config = dict(
    moe_layers=[2, 3, 4, 5, 6, 7, 8, 9],
    routed_scale=1.5,
    positions='rope',
    qk_norm=False,
    init='normal',
    init_std_up=0.0457,
    lr_mult_qkv=0.4,
    beta1=0.9,
    lr_head=0.00885,
    schedule='wsd',
    final_lr_fraction=0.0,
    batch_tokens=131072,
    steps=4095,
)
Below are experts of layer 6 (counted from 0) of a mixture-of-experts language model. Rows are named router (the router's row for the expert) and show model dimensions 0-159. Each number is 500 + 25 x the weight over its row's rms, rounded and kept within 0 to 999. Numbers have three digits each.
After each expert's rows: a language model's description of what the expert responds to. This comes from a sample of Wikipedia text that the model never trained on.

# expert 28
router:534494497504478460446535498553498497515465503531496487504504531514471482495529502485486525477523506492473536480504543498449483499467498490516489453476501481470503486491528530497464501476502505496512503514510453483545533463491520490446526489510491518499452513493491503520516482521526471508467546512476498512475522484500523446505490484459449448422521472493497526545492479471537486448494532525486512470472514508483508511501478493530489516489486525509480530505451480470519503538470516
What it handles: Determiners, quantifiers, -ing

# expert 50
router:498461472544444495478536524528492507470473524549485490511494495472480457533508520513493491475496510470474508478499530467495492552516518516509463472448536501479497483532509503471522473471515478475522493493496438501519495463505527522482483523482482500501495518506519508508509479507553510482475523525487536508491504511508529452538485492495504511456508510486445513534489458548527504482500518490485495462453526515504522547504494479486440507489493519529498558520485452468493526540481513
What it handles: Digits and capital letters

# expert 38
router:505472486521473502471486492549469490505502496506493524514490480470457469527494510550493520487508492492482540470485523496520504534493512492479434479481497445447511486542542490500513464489478504533496493472503484463511513480497490507463494548466468506497478564462512510523464434495519449491525543558483514495501485506490528435532511487487515467509523518478521503495536493502537482502483512490462454484488501516512497491511488500515503561478524525513496510536482458493512471513486518
What it handles: Word-start pieces with r/al

# expert 32
router:484478473517509515519504525516493480503461531481526522503514533492499495500502548504490493478525516505485499433469540482505517466524475463516500481454499479475509462506531542506488477470489498505471491505523480495492503503484520486485528522523463511488497498479476544498499461528521451509520518568523537510496498503514498475515473492429482462439514497521494552533469483513557459459490518544500492514507476515515511507478495525498479548510479501528483539518501492471526495520440542
What it handles: Table pipes and pieces

# expert 23
router:513505473548464496499493478478468494484475494519506506526489490520459479511500501509508501501487511471514537502466535497538509505492515484547477515452508461509488489505498500492513479480486467467503494472498443488519538456483529502452559543482486526497489510473523551489455446468537530509510481541511474495475510517497526503489465478454485474456517496467468523496489485530511494451469522506517449488464489494506521501508494502512494525475470499519515572527517464491516445527481519
What it handles: Opening brackets, quotes, prefixes

# expert 26
router:505494479565472458515508488525523504503501495511519506519465480467465468499522478516470512505489498483466508475530520476490512549479521454521514455441517484485488469538502524476488467479486489495506528506489466461502524493508506498508529532508450506511464524461465496551481456523538468507516486557533486506479521529482509456520525464494474507455515490488495506517462491522525463464469505539478499500494498519497478503487473520518458507443498466508492542518497475515508471519456521
What it handles: Sentence-ending periods

# expert 51
router:556457497512513496497504507515493464482451480507565510515475533490496453544505504492523497492484521496485524460511467473531482498515527478492461477480513511485507464547509517480527531445483484476525492484502475476491524445495510528467528497508465531497490532493466545526496486525519456499511541510504515506512470533519514463524504478477478468437488507480485518535523475565520519492503522517476481479459473474485516500492477509495508512475481488527494517543447480491516535520475514
What it handles: Plural noun endings

# expert 53
router:517482522558507504491526455522528455470484488522531489527485488488464473521517514530492494458533535507442500507497517482512474498493539494557480484466504454454527524516487502484537503484495493492527535490494466488506538459497511544486513513520495530503479544459505494513476467495508492523486528545525493487503470509505491474548471466483479487452510490479474536514498459528516486494516492516444493452444515477468509526513500474499466518492506507509474519528480476473504519480450523
What it handles: Commas and word endings

# expert 31
router:513468467543512508487517471516461515475471501502499504520493509467428478508538520519454489490499529475503531464538533486540514497480467495527488488483514502448535474522508516480510475460506501475519486498479512456494491489498549508497514499501472495505506517493492536505478476528547483492499489482486529518487506517532548462513461467464484487503488479498519525472481478502541482463546518505537490454470528502454499542502490487529489500517502534521513538541461473456516518532459551
What it handles: Past tense suffixes

# expert 39
router:517449472535488478492502493526464500524494520516504489519517519432512505526539493539501523498509526528486530518477544497514503517492533483545484477443535498490490466524529517506491477504463484463499518490496497501511499500492515528500507530505461533474501525505472529527463464510551518494484537542501505494519503535491478492528490473451482468480498528511496532511501460530517488509494551481483437484471511505449544526497478483548506507460475521491467534547453484507501508521471520
What it handles: Word-final name pieces

# expert 24
router:532484489495466520485473500573497503499493508502532532517520516447484444528534522532501497474495504488492500489502492479478491445495496476505465463508512462482524474495491518515489494477480531495521502448518467516509499497513546499467529508494486514494450486486480514519439475509521466563485532492490545509464496518535489459512500491489501487476533515486488531530499517503517472485518517493489485444501524506499478496534494488529448516504476517531506506520441460498522423518465512
What it handles: Word-final syllable pieces

# expert 7
router:460483459520469505476475444498469466465448487546523530549472524447488463503507495529513514475536510485515538478461500494529480508480526472504489498456525499486533501546520519482505457500482498491535481476497480519517488517515519527493500509492476536445467509498514526522453461496548499510501523535493505492471521494513503474507488491486475496454538501518470512514475454507564470480481493515504525480497521490512519527515486516517526486476489472510478542503461468475533484533504527
What it handles: Initial C/M/H letters

# expert 5
router:486500466565510463516491521505436479465497476521522526499515498457484459493508510513490517491499517474493521482511537483502509531541512465512504465440537488471522507515484503511538514496501499480519496483515497481526533482542541521446535501518488502513501501474486532564476499505526491508532508525485510525493484498463482451511487504469491458464494489466481536499453483512537502468470496489482504457502530496501511544503485480518482521503494478571506497519458463513558495525468517
What it handles: Early pieces of numbers and words

# expert 13
router:532473509520483518487482463495514501518456484516518525512475506477470467486528498520489476464521497489474498492493525484489476486470493455523499491461513429486500508516531521436505472481512489507495512464524460488503538476512506507451537513482482533482453518518500554525481492557526500506468507517498510486469483482528521480489467500483464483427511452491455526520503500528515491461467522489499465491505523510478500490503478518508488514484481507544491517519493462430527501511449525
What it handles: Music release vocabulary

# expert 15
router:477473475529497511476523482553478485480444510518537502522522509493505500479524527520445510467538522468483528463504541490515489524485506474533499452502520475496531524509536517482504465455475498445512502503539473502497489500517538492497506506507496510470479510505475500505481464511504475510537487514482507496501496505484507502509497491479453468483547446484451543492484480520542476491493513495482432453450495481468519508492467492514506510499483499517509517515481472474516465495474588
What it handles: List dashes, table bars

# expert 3
router:499481452566455490455508480534489524469462506527530514496498547446444478503498494547465520457498517490491542483491520506507461525490506498540507457503501532503519497498504516503530467471486475453544493456498441501516532462523532501487527557484462494492461509497503495523459503505495503507483515511521499498488521507509495462538480490450480495498521472479470511524444474524491485465502524520511457477493489478483517507501491521501502515483505481518496543516504464485500522530472505
What it handles: Noun-linking prepositions

# expert 48
router:514476454540480516467498536502461509485486508518511470564505513454513467502522480509499531490529524487499513472483513502516487543525513474504462456429509447484541491515515508497544503480510484490522496504515455521472505462518521494521555531506476550466491510504481533501514470515514486479529531510485499499505517513492496461489515529450488493484532518515494550504520474508572489456501515545495471465473493475475513498503481488470458519502500552484492497510485479513507484520458508
What it handles: Codes and measurements

# expert 30
router:487479456537479509505522520498493483485490494513547515486487554472453480540477537524484488477491519480515548465490489493518464524504535496517467494472491427456527500528541507493524489459469464499528488495491435500491504471508506499464510499524486505468476547483461499526513473495507495518523471548547493501517487506540499473525488499457489458474544472501506529483502450508532472489493510476494502489467492497489516507468482496485514507488508515502491534508466487449549473513483545
What it handles: Early-word consonant pieces

# expert 6
router:481461494544449513501496494536488479425423486501527494497485487483513459493496524507508497473507499461506498461475522507531475507473520501546480465497517445486499487530534490491543466492492486471512491504530485487491500475517513502530466549513483461465517532457457499534479498475526473486492499507510502473465500497496529473542487506445516464477507511509481502531506513493514483501494506505529492488442521494511518515516539519495469504452488488551484518503464481485519489547453518
What it handles: Mid-word consonant pieces

# expert 52
router:512462497507495476464543466520489484457483473505514479513525518464521467511528500502456518488540507493480512477497515496515492490470493497522499457441559523469482511477528525518485501484475469506485503544489449501500520464462519541523527512522446496478472505484480534519462477494537524521503503517522493508469528475469493445501516489494483475494508514496510510533491433549520463474492532488467482489481505488489501538535500488502455507460509530499507556517480460486514517517453485
What it handles: Name-internal vowel pieces

# expert 29
router:483445480531451493515512505525477485474465479522501504526516501453494474528509510515472528488499521519489506510525493483499500491502518477519486487480481452519492481484510540516506475473474471500519473504514492489495553450525522505454528534469479534482481496474504523534447481483539508486504528546520504520485532537499525468504516514453479498447561514484534493508522473508539502464505555475501485486487465463496565495504504508488471504478477523503488504534506483507514461564478530
What it handles: Inner syllables of names

# expert 10
router:503467465508460478505487499487447461499442505523538507496475527460517453513512520544482522486523506459487511495512500447523485553493509483532510461466470471482547511528525544505530462464519488460512456472509487510516506510469506524445510540520477521479501535505490523512504462524558517531512523499503511515509511484527550460495482470479483489475520484483469501512518476512550476484485507498504487457499503502492525515538483529519503535450492495523505495501509480521532495518481524
What it handles: Word-initial consonant clusters

# expert 47
router:508509469584464487463486502511470496517420496518513487545495511464515490502500527502505534489510506480468525473497518494519501540517531517523446477487511454479523503514506500485523481454498496483507513493508487509507541465517522479490522554485472502511480522483465525500479477503518503495512514568486514525480503538491521458488485476493487481466504500513467542511489497516532498480522510495485431460481536533507496516492499491535486494484467506562507519502453457483517500543478530
What it handles: Digits inside numbers

# expert 9
router:531435479517483496463503465506470463473496503510503520504506494483459491520538506507525496470545480491475516469421512481512504509489528470520497488453514430479517491536508531466531495469494474499492485511473509513510522473501507508487538487523507506478488520500499551528462470495547472479472500506502506546506499502503519454517487484450503465498519512500474514488513484511505455464515551512521487481448480508487550505523507462488495549493508473524471518513496447520496495511463538
What it handles: Capitalized name openings

# expert 58
router:496462493549498486505482515548494460510474498517519504521514518499450482512512520499501504493517528494505516496484522484504481495480507495525490451437505458450526482513520522493517494497479503499585504506502460487512502499522549534465480507491487540478493521485463537520472471490499503512504534522505517495473497492477502461497461458480496487450525496507455538536499479538553474487501522482508474487496478479430531520490511476513464552467519479540483486537480492490533503515462501
What it handles: Table and section markup

# expert 2
router:483491495522512495470486484535491479483446500537519513496491496496511480497512516543499511493495514537464543525493499511495509575514543491543473459504485492499537502540511541506483530467449470481564478515485495509514514467517495519490537505489462522501465517470473476497479468517520487472485499524489513502458536513513529449528484476486516478472540467513490511528466473516511489507516524548483479505462513503489523546516519472515490508458474504486484518508465490482552517541438501
What it handles: Relative words and "at"

# expert 17
router:504456492550485494473484486506439511458443465524519509531485513503473495516525496506513515484502509489500528481461547505527452485471501501529505473419473478490483514516501510493493484479513498489516535529521474523528513461522519505497490513507485506496501538509476543571479461476516508496504531549538497501486496518472498468520487482464492506464531492493496519503499472514528475478491516475471486470498525519490485497499506502488479558460514499521501519528460456505547454520438520
What it handles: Table line breaks

# expert 27
router:482429517520490469487519506485467484518473503539544484468498552486462488522521519499486522480516500516495548490511529492496470481471498447496543444501505470504505505544500516460521502472492472498542502495492508498513528432520514495490521503481458499493469538470506532526476449489526504484491528539484510526500500533516514497543481476458498487484538476496471515547491490480524510476513491532521486483475515508498500492526509493504487525498477502512499563520513466502538475527435542
What it handles: Time and place prepositions

# expert 4
router:510460479486501532470520479530444493483484501532532514507510514446468468521521491542463509480531501464466498499508505491526455505469480495541480509418521489509548514510511504470553479482467480497520513499494482507515513459506520515511509465518482531445443528469471528508476472486546526505457496486511501504469474507498520477528509493501480488501520490503470517521477508512540452502499499485474479482478553533464525476530496505487515495489475538494491487506489471534515464519485543
What it handles: Mid-word e and D pieces

# expert 41
router:511465465563465502489505458522498522500446506523504515479495529471450468510502507510481493474538523516484513493518467516490472533496502488519521464519517449485472499502520517475491508497496494489524485520507453536497540457541498511450526500488465524472441485506486536480485532493532474495503506537519522505486496537512469467526473451468509509461529500488475519502481458543558474486487543529478515462502503500508487481528505531488513512479471471512488521508505477493517467546481542
What it handles: P, V and sp starts

# expert 25
router:487465483518470489442500494530518477474433482539503509498498511458463461491503544509474504493501501510491539492512497468520511481519511473519500465491531457476496515528523540511524472473476463516523474480482470520521533528482523522475529519506462516487458499469493551557475474513535482531500521520525512503486487495515506508531493465473485485484524481505538526507520470541556475465504520494501449492494487497444512480510494473516480492497491472507476529526512471486493532490432525
What it handles: Table cell separators

# expert 43
router:491438499558520465510512483539476488467455494541516509550497485467510476501559493498471505492520513464473530466501494477547498515484533474532460497439509457492498495496513524498508482483520515457561500509487445511495506492505513513487544500519496502488478504486464543538491475507514490474491485530517499475485518492508526466524495506480484462460509489522472520507519476515557479499492507490504445485485487508457506492504501495488500521508494477523499525531451435497526496522456511
What it handles: Digits in tables

# expert 11
router:538474490545487483467543473529504489478468478512517522538458505473468461472506465530492478465526544478498541489464532450505484520506522464533466482497505495518507492528526537465536503453487489484521461494522497468483531450565502506468507495501500503534492521487525537522456473505554504501487530506492505498495498502489470484523458507488467486451507477499487533500465486521561499452508515487495484502461534476479481503515495479507513526500506490476500503497489478528521466523460511
What it handles: Mid-word pieces and "in"

# expert 0
router:508474471560482501482501477481453487508479477531484510521518510463484488510528522544503507489526521450489545488492556482501475532477526505521475459452507488470511505511504535511527485478488481501509513480548460528542553528500537487489516520527460529461471529488505581501454487489522476495476503514489497514491494528509484449508496496462491487451539469468485517511514474534534490470504524477496504490477488503498517528495475492516519502481478471493507528503492453496502444493480515
What it handles: Capitalized name starts

# expert 36
router:524468467504490487477488474529460498503490477502545496526525501463493478523518516518526490525512526491477493500477513495504484531533518463506510464490506478481514480519530537492484474497491468497502485515526473556496569484521510530485530514522455498458498526496437551523500483507559477450472516551535515497478504524481537465493500509495477482479490496492493507527487480547506481457486541505519460472484518498486512483502481489535478538505488478513510536494484447476524451529458533
What it handles: Pieces after M/N/O

# expert 37
router:543488522547476498517485487535506480512462475525506500490508497470524494501514497507501526487520494501477512477524513461502522494468496490514442476461520508499490480516484512475516503456499493474522485475469493522512508513529522508452497514463453503484494520430501531534455436518535481472483511496482521480486508514512515482502466474437443480483530472505505500553508452538536510506486542500486480481484502471509527500519492486486489551463480520514514514539441487491510492556468515
What it handles: Noun-forming suffixes

# expert 63
router:515474501500498461494515514506474495516490508553513509540464545472509489521508492494516524487530532439499516511451531463497489465475519472534493484476494468452517515532513511497502485472492446490534486458523482497505519499531508560489484566507449514484489501481464571490461441515515508467477513535507486489487487534493487477507491472524460492453523497515467524483498457510539502484490520508492503501478510494472517527507514468483507507466473508494468512506470472493495449497471513
What it handles: Pronouns and ec pieces

# expert 20
router:465449512549453507476546500488478492486462478516503506505474470461495491545510519520508508482509510482462527484507478502516494500474497474509526469482504457516499517512488502520546491476476510447518512493521466492553493450516477505470529517539477514476483564481490524534489505497502497501529510528516486531462507517534541458534496463482459460479520485503463473518494494490567465486487494519480465494483515524505536503517513512495453527488489509506454540517466496508526487529481538
What it handles: Word-initial consonant pieces

# expert 62
router:499488486533474514476529497507484482496439485508526509502494508485476463497519528481496500447488498453492529475475514481525483501487531494510447492474520470472503478551497520480525483444486486478516489475523487517514493510508528521461504527525476486503456510492494569473462463513517494507494532513531522501484521542511512498528506455477494432445526500484448511500505485526559480506534522502519518503465511483506539517513469508531486536489487460504494532494474480477474442525483501
What it handles: Word-initial f/n/t/prefixes

# expert 44
router:516467481550488500474473468511465506474470494503523489520503516454502487494503473510474498486519525464487499496487518479492468509509540480537511467485554473494508483531518533500481473471502508477516481465513501490525544464501507523492527494508495549507462511517498546481499492530554503477531513536499497523479491530486574477526517441502519468477490479496502490508509481501484483473454513522516427478486518506475491506510494529486499526478508514486473523541462452493519487571464544
What it handles: Copulas and auxiliaries

# expert 42
router:506482494531471488493520475536498431484491500529493516501519495478463476533523536521494519475506534485462508478486510461496515464504515508526468456449520512464456492507519494469500504475465497488526493488537481486517534462496546512491509508465511505472483524464486544528439495491531494512528514509510500505505487501537516493535492485489462469459541480474455531534480487520548517475502501500496435478471552495473504534501492497503474501488477506507486555521451485501525472517503538
What it handles: Line breaks, ordinals

# expert 33
router:528471470527447478475543504496484510513473525521518544525488518459459496515534461510474522489494527442460525448500521499513542476500493483522490482471518489516503499544521498480516482491493459490517546497502514495522498496507526519459515508491473513475465520475472502496510461541526472477508488484486499526491512521501516467514493501466482447477522492495506518515478501540538499445482497505507489471473484494451559520490514476519480524503470536491485522512425507442503512543482513
What it handles: Adjective-forming suffixes

# expert 40
router:497467470547492500495533509569445527487455531495533500518503547461503491524517480519486510477503528510506530439493484491522523509505536474553505497502511434489490503494495492494536443497496486483484482534509449474511534481499517506480495488508481524468497516460496526507445441507534510515503482507505503510474540497473512481533460475508473493480536462519501509526506464507510481497503504513511493438459512488500490491478502483513469493454478495506484509523461490540493496523458538
What it handles: Mid-word syllables, Cyrillic

# expert 60
router:499463505526487495483483470525486489487464506525529524507484510494457498544510516530460496503531482489478552480518549491499486501467485514517496484453527527481547470499522510514515443451486477452490488505471470504484504512480483504449534548510481478455485492486497530509478514506518515471492552532483489513504525503507539487513515474485519469443519516490471518522470502531538468477478552492496446460486518500493507506508497522520494496496483512526496510523500457491519498544425531
What it handles: Section and list structure

# expert 61
router:518484462519508499462508521546476518485484498519508522504495529490489474516554495530469514459533500529476541476501499488488462514511521455495457469466472506503475469524511514498516481510487501475514502521505482482514506480482501490444532484515471539483492531514518536518498423522563520519468528530503502491508510502531493431482469474509456489468497498463479531507470480525581485471494503526509439497457519512486516502490494504483493529487500516507496529508490466471510510504459512
What it handles: Word-ending pieces

# expert 59
router:515433464511492502509526499516504486496472507549524520499505484477513493496495512522481498454537526471484510488521522483482475485488513509529508478439511499491489519506501525522479472472451485466545500529517470494505536445476509507479525544516521517486511547504474557555502449518526504515493494522485505509483483504495505426502502479471486478447513488477481523513477444552508501494486522492532471486451505521489509516518471478493449517462498491513509523533477482495502519533457518
What it handles: Sports and place nouns

# expert 56
router:500503492532454475489529489495433501521435493525485543514503537495523491511546539506451536496536515519462510515485529482538526521492506505504508485452500453463507494522523524520495467505497464482503480477523482476474502469534499524464515490526481498454492510515515526513444487500516487513531529498519496476477530487525535489521506449476489489468515503497491511515461465519556480497497524506481503483513502497471468514505467500513452479474463537515465525532441501466516508530484490
What it handles: Mid-word syllables st/ab/and

# expert 22
router:514477509532493512464477502501481478495443525505497495539506497442514476524512499513468525478505501452496512501483501492513496514482499489509459450443522437517532484522509508512495506461490458479493502495499470480511518437528518500486518538492476528472471501503475564508452470499530505502508482554487520494501480495511497455502481482467474453463500492516528503518488488507562468467520494513507497478450529475492525522518456506508464534478491488538485497517454457497509513522468508
What it handles: Digits of numbers

# expert 34
router:521476489529493475476480492511475504492512481553512533517472542493491455524501499503462492496526529473497526490525519490487468450477520507484497441484496491471507480529494510472499451462498515462520490488468432495494574469500535533491502503496499534518489486505459546504472470480537493502490516497454515480483478500523512508523512517473495487474531500460504512520500479531500473417484474504505485453506520471513536495514504499509497517512476511497508527504445453500523501544448524
What it handles: Adverbs, to, modals

# expert 19
router:512456473545460499494497487539467484475467502529535519562500497460447487499484498523474524472522515489498547502481487476520503531494524494517450482463493441483501496480497516492498471488471466486510520478523454505524491460508531564469526487531469497485506503491485522536469460475546508513474509524491508516503500490487497420527492499505481456471514483489478517517465473507539473478499536483483453478474539503501520498499485502502499514472474497522506544510490463523482514529489522
What it handles: Space before numbers

# expert 55
router:516463457568470501490559500484493499464475508510521524548493518470485502536534484497483506491534498535477538484486518520498485461509544478505459471480534452494510487482504515508525477473528488477491510501449493528500508441488546531467504515521486526487483511465495519520476477500544517524470514502485475522511488484512543494520495502475502504473514530482511549524490475528519488527501536497505430501485488480455545518528486517527469534480509512509528539509471493516479524523472534
What it handles: An/on/en word pieces

# expert 54
router:475483478542475520475490487513431501487446478532515513515490504453493454491521501525514494486510507487490509489497508483520502512500507434523479471427508493478531490525527523490511491468531500452518500520497478499505520479531535502493516568484471494516459556473472561533468468541503511522478523529490509479470498523523526446511488507489485465460522500520488531522506465543528494502506536487513505487464498501491520490495530472504453507492493496497476515521472462503502522501481533
What it handles: Table cell numbers

# expert 49
router:509414491532476490516520499533497486498486486502511512494515515450488490502548513462534516495517519490465508485485530468487496500475479484516494485448520483505492505520521575510515435483517484496534471501477490509527510505544506496462515535504478500485493514499488539538472459512547491522477505502512487492469483511514511443503450499502487479459500487478498510499443483540501510469526506541512439483457518490477528538486492491514460502469504522493483540514451468500502499524474517
What it handles: Country and place names

# expert 12
router:481493508517457523480524475514511524482466532552494510496481519492501494478528527480464514480515509485488492467477474503475469500491505456539450474483521486454504498534525533507485489478452511476534495494508452483506517489491509513477505537499489512509485539494451549514494474495517513503518487523540488515510523490543480453516477499482496473499521465473506542541518470537545474502524541528463494487471505477479505510512480518502447555469457486553485519493439476475487507520460494
What it handles: Post-prefix word stems

# expert 46
router:510458497546503478503453457494448475502477489549533512519476509496476470507542524508499489490462507505516503470504519515509512534497536470482479475513548495498505476500505491512553478488481449480538500487519489479495514473539531494494543514486457510451473505463500520520445472477487473510513515495504512497475495480532545457521486464476486495456526505448492511531523465546563474482499511493446468473476491526478489505498491504479490484472501510533487516507474491518491491520483550
What it handles: Letter s pieces

# expert 57
router:452492445508476471505482479534462490484486490528533515516496492462482492528528505512470507506507496504469547499489509461522520478503497500510517457507497480461504505508508539500505512467479466482480513489532475483534517456465560482506480536498478529519500537458493540515435511529502503491489548529511530470485519525503538489517529497481480488450509449460459530523494486517575464492503503506481487486485545497488547484515491522491470511490488497507506513517493489506499457554468482
What it handles: T-containing stem pieces

# expert 14
router:485470504523492471462475486508466490460467483525537515495506516485510497497493520522480516492516551474494520480487497491496514502530518501499480468424552471460527451519508493506506461506511456463493486502498470530546502445515479518499529491514476487462458545486490538535481462483518517480508548527507510504492515561505506466503461440471486476474509504467461507495528515537503479490486481501512492483507509482479498536503508516502492506479492506494483531524479457496492444522445532
What it handles: Name-internal word pieces

# expert 16
router:517481467497480491475514525534481471477480521535489499555470518483455494519516510502490498469510514485489515452504498524489478526491533484516446506490519482465512519534486514498512484465505503512515513478504492455484525461497535507467530553505490514515468510502481490528518485496505506518507507559533494495473519529530545493530458500508499495442537482520484510515490483518509489517510497535480429487480482517461515492500469504529465522440458501520476547522462464530505468541438511
What it handles: Short vowel-consonant pieces

# expert 8
router:517454464509496492475510474556469479469486511513535531516483537499483468524486510514468493478533503493498485484508555499485493542460525471533463488503527502475527491532520495479523442488482477444527484485514498469498513512535517502491513511505456507455446514481491487520478460460506491509484515536502497509466488526501494492533506512482460505459513495493478533519495457511541444473472473478488442456464542497487501520504490524508473494512502502527502520515463490515545533517461522
What it handles: Determiners and "and"

# expert 18
router:506469495525503503484495457544461483472486509509500534503494519444480472549538535501524526480520494480472527476483525464475524530492498495537528498463506474501536477540470522487541460479456519460532501462503471524512495504524537542461518523532488499510520522486496533523486471489513454466546491531495511517473502551526527454500482481490441492495494497496469502500509469536551455502486495530510490475479491496483496497497480526518492531471502509511480522504506475513513448514468532
What it handles: L, J, Bl initials

# expert 21
router:465466503540478513457494484502508470488444525540485511532523487458470488495484494541520536490505516444514551464498524455515484455518517492489512486479519480496500510533515503492543463493499508474517516466521460515475516425507523518488543507515487529488479524484488511531463447495536495511506523537479514479487464497529491503530504508449516517457500484496510528533478461524495512489503527551480483502498498484479519531544485515486498532513504504516513539506454486522504515530459523
What it handles: Headings, regions, coordinates

# expert 1
router:507447459549489507485512470556500488491482512512527506551514528441448485535518510486519472487527501456484487481505510482501531505488519483525469438500530480496513523535506502486515513480514450505498510524502466522535500480508501548458519538515501506479481505503462543514462492483514517472491497510505501482487463530513501463527525476480467522464511466494497523540526482545512472496481523508469460471468505508489521470516453510508467540455472488495498524488475497481480495518450528
What it handles: Foreign name fragments

# expert 35
router:492457496528483478492512489509505496486507504491508489522484524481482450514550518509434502478529493432486520530481519497522491540466511489499503498493498461497531498511472529492535456456507473474491505485472492465515539535492548510500516535527463542496496516473495520522478494520526518529536538515464490509472477494499526469515479475472468472428525499495487520523491480518544485437506495489488432484491516515472507490526499491514498543503474513522508544520488476510490484536457515
What it handles: Article a and colons

# expert 45
router:531456447519482495458528483483462472480468483511510501508536548485475448545499494538487517492509492471494551486452527485547503506490517504514499478456488494475537514543506530494468505491488448483500495503523476538507488487489551499470497511522460510505482518498495516540486481498539507533488525520545532503465531509507494468523514469460486480473514514515461504538518452517530487464480488490509503472499499503489535515514496524502491498488464515528482526525493430486493464514486549
What it handles: Word-initial letters